From a checkpoint of a small mixture-of-experts model trained on Wikipedia: 5.95M parameters.
Below are experts of layer 4 (counted from 0) of a mixture-of-experts language model. Rows are named router (the router's row for the expert), up (a neuron's input weights, with its number), down (a neuron's output weights, with its number) and show model dimensions 0-127. Each number is 128 + 24 x the weight over its row's rms, rounded and kept within 0 to 255.
Before each expert's rows: a language model's description of what the expert responds to; "mostly gets" lists some tokens that are sent to it at least half of the time. This comes from a sample of Wikipedia text that the model never trained on.

# expert 0
Articles, relative pronouns and dates after prepositions in prose, plus colons and values in infobox fields, e.g. the, which, Career titles:.
mostly gets: " the", " The", " where", " which", " United", " June"
router [139 146 123  83 151  82 173 136 171 130 101 156 150 106 109 107  98 153 153 103 134 116 132 107 135 144 124 105 130 124 150 135 123 130 134 149 126 129 134 101 136  96  90 147 116 101  92  86 138 149 159 118 150 128 103 146 126 109 109 186 105 137 110 139 108 123 109 148 108 106 147 118 101 127 137 103 117  82 101  81 143 100  90  95 161  95 133 158 118 125 133 129  92 106 101 113 120 125 159 144  87  83 108  83 107  90 133 117  94  98 107  89 113 149 127 134 125 115  95 162 124 177 100 133 119 171 128 136]
up7 [143 139 127 109 113 118 157 124 117  83 115 112 125 152  89 137 116 105 109 111 100 144 138 173 135 153  86 134 118 139 111 144 140 143 115  84 107 117 133 118 147 117 101 105  91  91 123 139 148 143 132 115 140 156 170 135  96 152 127 102 119 117 150 136  87 225 134 156 127 162 120  91 112  97 152 121 138 125 136 116  89 107 157 127 115 162 117 130  76 155 112 173 132 123 140 110 160 118 134 145 132 121 143  94 138 140 130 165 178 117 120 156 114 139 156 150 140 121 130 135 129 125  91 121  75 163 165  91]
down7 [154 145 118 113 141 150 114  56 135 103 151 131 134  69 125 115 158 153 162  92 161 140 117 117 143 128 131 143 100 120 150  96 155 157 117 125 135  97 131 144 146 146 118 109  89 100  63 140 114 146 152  99  95  84 167 146  91 148 144 151 129 103  97 142 147 150 139 124 132 170 159 111 144 138 117 156 146 131 134 169 167 150 130  95 110 138 154 109 175 144 147 116  99 132  83 187 119 148 149 131 138 123 170 124 130 124 151 145 149 112 170 105 126 139 101 120 130 105 131 103 134 113 106 127 142 132 150 131]
up8 [149 160 137 128 170 143 139 114 139  94 132  94 146 123 121 125 107 135 136 100  89 115  91 103 112 120 126 148 140 101 116 109 127 139 144 144 113 173 120 146 138 125 123 117 122 122 155 132  99 161 120 170 151 160 143  88 145 117  79 117 150 136 129 168 125 139 140 127 119  86  62 142  89  83 125 132 120  97 127  80 136  87 108  97 159 113 103 151  78 144 122 122  99  74 123 122 110 168 112 143 137 146 143 141 167  86 140 146 155 122 143 124  94 137 108 140 108 108 106 150 176 115 105 149 124 164  95 135]
down8 [115 134 176 124 176 131 119 134 122 106 140 138 110 106 106 171 111 127 109 172 170 140 123 147 153 142 110 121 120 137 125 103 151 176 103 151 142 169 130 116 123 117 151 112 136 102 136 130 186 115 109 160 134 156  92 120 132 152 128 107  65 116  89 109 129 138 103 140 138 106 161 137 143 144 115 116  96 101 167 105 120 187 119 135 132 111 139 167 120 116 130 100 132 119 109 119 153 163 173 140 151 120  99 149 127 102 134 125 126 158 122 160 167 101 140 125  82 172 109 105 134 121 158 162 131 157 130  77]
up9 [130 139 132 128 131 144  72 160  78 157 115 110 120 123 133 126 125 131 139 161 144 113 116 129 149 142 135 167 136 130 125 154  96 157 131 158 119 101 157  95 134 148 157 109 127 159 118 123  96 149 128  85  96 112 154 148 145 143 150 107 127  94 152 118 114 133 154 152 173 147 171 150 200 137 127 131 102  88 124 175 149  60 120 117 121 110 114 142 107 138 129  94 117 125  81 162 188 114 125 155  97  91 151 161 120 131 109 120 120 127 142 137 136 134 112 128  99 170 112 144 117 130 114 125  90 156 151 120]
down9 [130 124 141 150  95 119 116 115 143 142 186 114 120  98 113 114 156 112 132 109 101 154 131 108 132 128 104 129 149 121 123 145 107 100 127 141 143 125 120 126 158 157 131 128 116 143  87 145 126 116 137 110 133 118 176  98 134 124 115 131  79 130 185 127 188 140 139 115 143  96 147 122 124 135 108 140 166 155 132 107 144 144 142 108 122 134  87 116 125 123 194 143 127 144 101 135 153 193 152 150 132 103 110 106 149  55 109 137 127  94 114 186 150 149 107 138 174  85 103 103 124 103 142 114 143 128 108 171]
up10 [161 130 136 180 102  85  94 129 140 176 103 152 129 102 117 140 145 120 140 172 118 152 123 121 161 116 143  68 148 107 124 112 184 143 138 142 104 142 124  98 145 123 109 146 148 134 115 156 121 159 108 122 153 157 140 152 119 143 180 150 147 129  69 127 143 127 160 120 118 167 121 114 106 144 132 152 136 133 112  93 136  92 141 134 174 116 117 123 152 101 139 131 120 120 151 172 121 106 150 121 103 126 132 170 118 104 151  89 158 133 167 119 152 132 135  99 151 180 130 132 131 130 177 179 136 101 131 112]
down10 [149 143 129 171 114 127 163 129 123 152 177 146 122 109 130 139 108 121 140 132 115 110 149 140 121 117 117 116 155 144  94 121 121 165 113 137 135 107 149 114  89 157 143 121 126 137 112 215 104 112 186 108 125 176 170  98 117 139  92 131 151 130 113 103 128 111  73 107 169 120  91 120 147 142 149 139 123 160 172 181 109 159 143  79 148 147 153 133 136 137 110 148 135 147 128 132 138 124 114 143 103 139 133 115 172 123 114  76 129 116 142 107 121 115 187 118 129 119 110 132 168 134 124 123 115 137 126 170]
up11 [144 147 133 124 104 139 152 115 137 138 138  88 130 120 101 132  64 103 126 134 124 128 147 128  87 138 171 141 117 133 100 162 135 101 133 132  91 147 160 130 115 137 127 100 116 104 126 119 136 104 152 143 146 177 167 123 131 122 133 136 129 167 113 115 128 117 120 138 177 149 116 142  92 129 123 131 115  90 109  78 102 177 144  73 126 120 154 128 146 118 116 122 157 175 147 120 126 130 144 173 149 151 154  96 146  81 174 135 164 139 141 144 145 159 117 153 157 169  98 114 127  98  84 150  65 119 125 121]
down11 [122 153 124 109 128 147  97  89  88 101 158 129 109 100 144 108 125 106 138 152  95 141 115 151 110 164 147 135 126 161 150 133 115 108  95  88  97 116 110 125 135  97 124  65 124 174 131 149 138 151 163 104 175 156 146 139 165 117 133 123  97 133  91 130 147 142 161  75 153 149 118 122 126 128  89  95 155 134  83 117 146 158 148 106  94 115 134 137 135 132 148 111 154  91 139 158  97 124 129  92 129 121  92  95 137 137  86 113 134 117 116 167  93  78 127 154 121 137 159 140 122 124 126 146  87 115 153 146]
up12 [158  80 125 151 131 111 152 110  90 107 136 148 122 122 145 122  99 124 136 157 115 155 113 142  94  95 137 137 107 109 174 120 124 165 125 125 165 124 139 148 137 139 158 144 118 140 139 128 135 140 180 141 123  85 169 118 152 176 129 123 109 123 137 105 117 159 154 164 138 120 129 103 132  82 130 140 148 128 112 128 134  95  75 107  96 107 140 132 138 179 122 135  89  91 162 134 106 194 112 154 137 140 157 159 115 115  99 147 155  95 119 149 189 154 110 182 108 147 115 137 124 107 118 124 141 151 105 133]
down12 [142 137 137 141 100 113 144  71 150 142 116  92 112 144 150 130  99 107 156 170 119 128 137 132 102 157 119  92 153 122 135  89 131 141 148 137 161 110 158 188 166  91 130 160 158 157 157 118 149 159 117 151  89 134 130  94 124 136 137 113  95 108  88 142 151 140 116 139  86 167 128 137 122 111 103 157  82 160 173 137 113 121 122 120 146 100 110 104 103 149 103 107 147 151 129  95 116  97 143 133 141 128 164 150 107 130 132  99 181 140 146 118 114 102 114 166 108 135 145 141 174 104 117  98 114 153 157 108]
up13 [130 135 115 174 132 125 131  44 121 107 143 171 116 124 133 138 132 121 120 104 110 122 115 121 138 129 124  99 126 130 141 135 144 126 133 130 114 102 118 152 120 109 142 115 137 165 101 106 148 159  84 114 127 101 132 150 139 158 160 102 135 126 143 142 115 125  99 149 112  89 125 139 134 126 160 123 148 165 133 175 125 140 159 106 139 156 159 108 122  95 145 108 136 143 132 150 126 130 145 124 181 154 162 144 129 136 193 114 163  77 132 149 137 149 116 148 158 199 152  67 124 114 110 137 177 126 146  82]
down13 [125 110 107 130 103 116 105 131 119 132 137  99 152 121 166  94  85  85 152 131 147 144 137 118 125 174 139 137 105  93 182 127 121  94 146 103  81 131 116 122 144 130 100 142 138 123 136 156 124 113  98 109  79 113 135 139 155 137 111 150 110 135 124 156 140 139 161  80 120 137  79 155 117 131 142 109 124  93 140 161 112 108 121 148 123 105  84 102 175 168 151 106 115 153 103 111 148 135 103  69 118 106 114 123 120 146 107 135  49 136 101 123 136 102 170 157 136 127 157 142 109 150 126 131 108 136  88 122]
up14 [205 115 118 149 117 147 117 126 125 106  86 138 144 143 113 121 153 165  97 148 143 137 140 139 117 131 114 128 114 111 120 139 215 112 129 134  97 169 133 177 165 135 156 129 145 141  85 104 166 124 121 108 135 116 164 149 142  90 119 126 114 143 127  99 111 184 117 158 113 148  97 143 109 119 134 112 131 129 152 137 123 115 168 133 120 157 112 123  89  99 127 127 133 164 106 164 179 145 165 113 153 174 164 150 142 111 107 126 142 138 159 124 150 161 150 119 137 133 135  90 149 132 116 163 139 120 121 112]
down14 [123 144 130 111 114 136 129  89 172 123 161  99 158 118 136 136 126 101 132 138 155 140 146 120 141 135 159 106 121 169 160  55 110 138 145 140 139 118 152 116 145 127 146 162 162  98 133 159 155  88 110 129 103 100 129 157 182 146 108 129 154 101 120  80 149 113 139 168 122 138 151 122 166  98  83 160 149 118 152 142 123 148  90 128 144 121 127 102 146  73 121 133  99 153  99 119 163  92 114  96 159 117 121 118  93 106 111 107  83 161 138 151 112 133 131 116 120  92 118 133 105 103 139 110  98 121 116 164]
up15 [114 135 122 114 122 121 108 151 113 153 134 148 127 148 121 133 148 113 132 162 148 130 128 123 146 127 131 141  95  70 120 151 137 116  90 137  91 138 156 146 136  97 166 118 165 137 169 141 139 160 140  80 124  92  99 172 137 197 159 138 144 125 135 154 159 165 106  89 154 116 109  96 149 173 157 148 130  94 138 116 112  90 120 128 125 142 118 115 138  73 139 123  91 178 116 182 149 142 127 109 155 116 140 105 144 107 104 138 130 131  84 116 105 153 103 134 148  94 156 105 125  93 120 130 133 158 104 146]
down15 [115 150 102 130 172 113 113 154  99 141  81 159 119 125 111 103 100 119 128 140 142 104 122 158 125 104 127 146 158 132 132 114 131  99 124 134 105 160 139 147  97 148 161 162 116 138 153 120 126  91 180  97 125 141 128 129 127 127 129  89 178 151 141  89 139  71 120 110 162 105 109 159 125 176 126 159 109  97 131 130 141 145 161 124 133 101 133 184 110 102  91 146 124 153 138  59  92 127 101 144 104 154 114 163 140 172 135 131 116 133  76 140  99 137 126 122 157 111 160 147  99 150 136 130 132 132 121 140]
up16 [ 97 114 109 109 158 114 148 129 165 100 147 142 117 154 123 130 119  71 124  91 118 125 146 137 135 119 144 106 113 125 126 141  88 140 145 146 147 109 151 119 117 112 106 110 110 162 134 111 153  92 128 157  92 152 133 125 110 132  87 144 137 133 127 142 141 125 140 108 167 104 126 136  79 157 129 165 182 174 141 126  96 112 110  85 173 153 137 146  95 106 122 107  86 134 140 139 124 200 104 133  92  92 139  71 129 199 128 143 111 147 100 112 141  90 115 125 128 123 141 143 129 123 128 147 145 125  97 109]
down16 [149 139 124 137 114 104 160 106 166 115 141 118 140 123 140 149 134 135 136  98 149 136 161 146 147 115 121 145 157 141 141 156 157 125 122 147 156  75 142 102 106 105 148 124 184 153 135 127 112 113 114 126 147 123 117 138  97 128 130 138 127 160 101 152 156 134  89 115 168 146 117 164 130 140 104 152 143 142 145 177 146 151 123 125 106 124 127 142  66 140 123 117 149 206 134 111 117 107 130  81 136 150 136 145 103 123 107  89 155 115 157 119 108  94 105 166 111 106 120 137  90 141 123 162 202  85  98 145]
up17 [132 101 114 194 144 116 106 135 164 108 140 148 113 161 135 140 120 190 110  93 159 123 140 149 120  98 129  94 147 127 104 124 119 134  96 112 132  93  99 154 159 121 195 115 117 121 153 157 145 122 115 128 142 110 105 150 147 130 109 116 121 121 167 123 177 100 158 124  87 164 130  82 107 159 126 148 131 144 128 144 122 124 134 116 145 114  68 121  88 101 113 179 173 143 114 167 144 115 131 142 149 138 144 102 100 110 114 126 126 122 150  90 169  95 112 122 113 122 141 119 141 137 110 138 164  90 128 143]
down17 [123 156  80 135 163 125 128 176 122 123 149 158 162 153 114 121 115 162 145 112 124 172 149 115 126 125 154 109 113 148 108  88 164 157 114  96 101 136 121 107 112 126  80 151 148 162 138 152 149 160 123  82 124 174 107 117 140 164 125 123 112 161 135 140 118 110 151 149 158 119 125 138 166 143 150 144 124 147 137 112 144 150 148 106 103 128 148 130 167 143 119 123 127 132 171  91 127 151 135 147 154 122 150 116 119 106 134 105  71 135 127 150 136 121 118  95 146 140 128 125 103 141 157 187 159  77 184  85]
up18 [138 122 133 118 126 128 118 132 110 102 110 161  89 186 134 132 142 133 114  94 114 115  94  89 140 176 144 151 119 110 137 104 136  81 127 100 130 101 150 112 118 137 144 139 158  65 124 106 131 155 128 142 146 127 159 125 140 172 117 115 127 128  85 118 120 101 122 113 129 107 150 119 166  93 130 122 123 185 159 141 177  76 109 106 106 112 138 144 120 135 100 114 128 102 151 107  98 108  99 119  81 110 107 189 122 154 165 138 131 112 123  96 139 112 147 132 103 110 142 140 111 174 130 147 153 173 164 117]
down18 [149 147 175 132 192 190 114  93 101 115 116 141 116 144 113 165 124 117 142  86 153  78 120 125 154 135 114  98 152 174 137 121 144 151 112 108 142 107 114 128 136  70 120 191 105 158 110 131 145 164 134  96 144 109  77 104 138  99 125  86 151 150 110 138 127  95  92 119 144 103 124 112 154 123 122 169 119 125 156  85 126 124 128 109 129  98 146 124 125 155 113 151 138 121 130 146 114 144 152 138  63 112 123 151 110  95 119 148 117 112 139 130 139 107 124 138 150  99 144 106 132 106 142 140 160 130 130 153]
up19 [136 108 153 132 103 132 142  99 144 136 155 133 155 125  88 133 118 127  76 150  96 133 163 186 129 127 172 103  88 139 154 111 187  80 133 139 138 147 122 100 170 107 148 118 170 154 125 115 125  88 138 127 155 104 137 142 180  95 130 142 126 159 139 120 122 128 113 151 126 111 125 134 116 144 141 126 133 119 109  82 123 147 146 149 100 150 144 142 178 124 136 144 120 139 129 149 114 159  87 146  98 159 138 135 155 105 143 124 147 127  86 167 103 143 116  99 114  92 117 124 122 123 152 139 169  66  90 133]
down19 [109 131 143 164 116 145 121 120 129 130 166 170 161  92 141 172 167  90 110 127 139 110 177 116 129  74 137 110 117 122 103 117 157 161 149 131 115 131 157 122 115 149 140 134 141  84 142  97 137 152 161  80  89  95 141 136 130 145 100 125 117 125 137 137 106 108 141 133 155 146 167 166 142 115 108 112 126 153 120 113 105 143 134 130 133 177 106 116 155  68 155  87 172  95 125 125 126 133 154 119 157 119 115 163 109 128 145 155 122 119 153 149  98 151  99 100 115 133  76 110 139 100 173 132  88 117 135 138]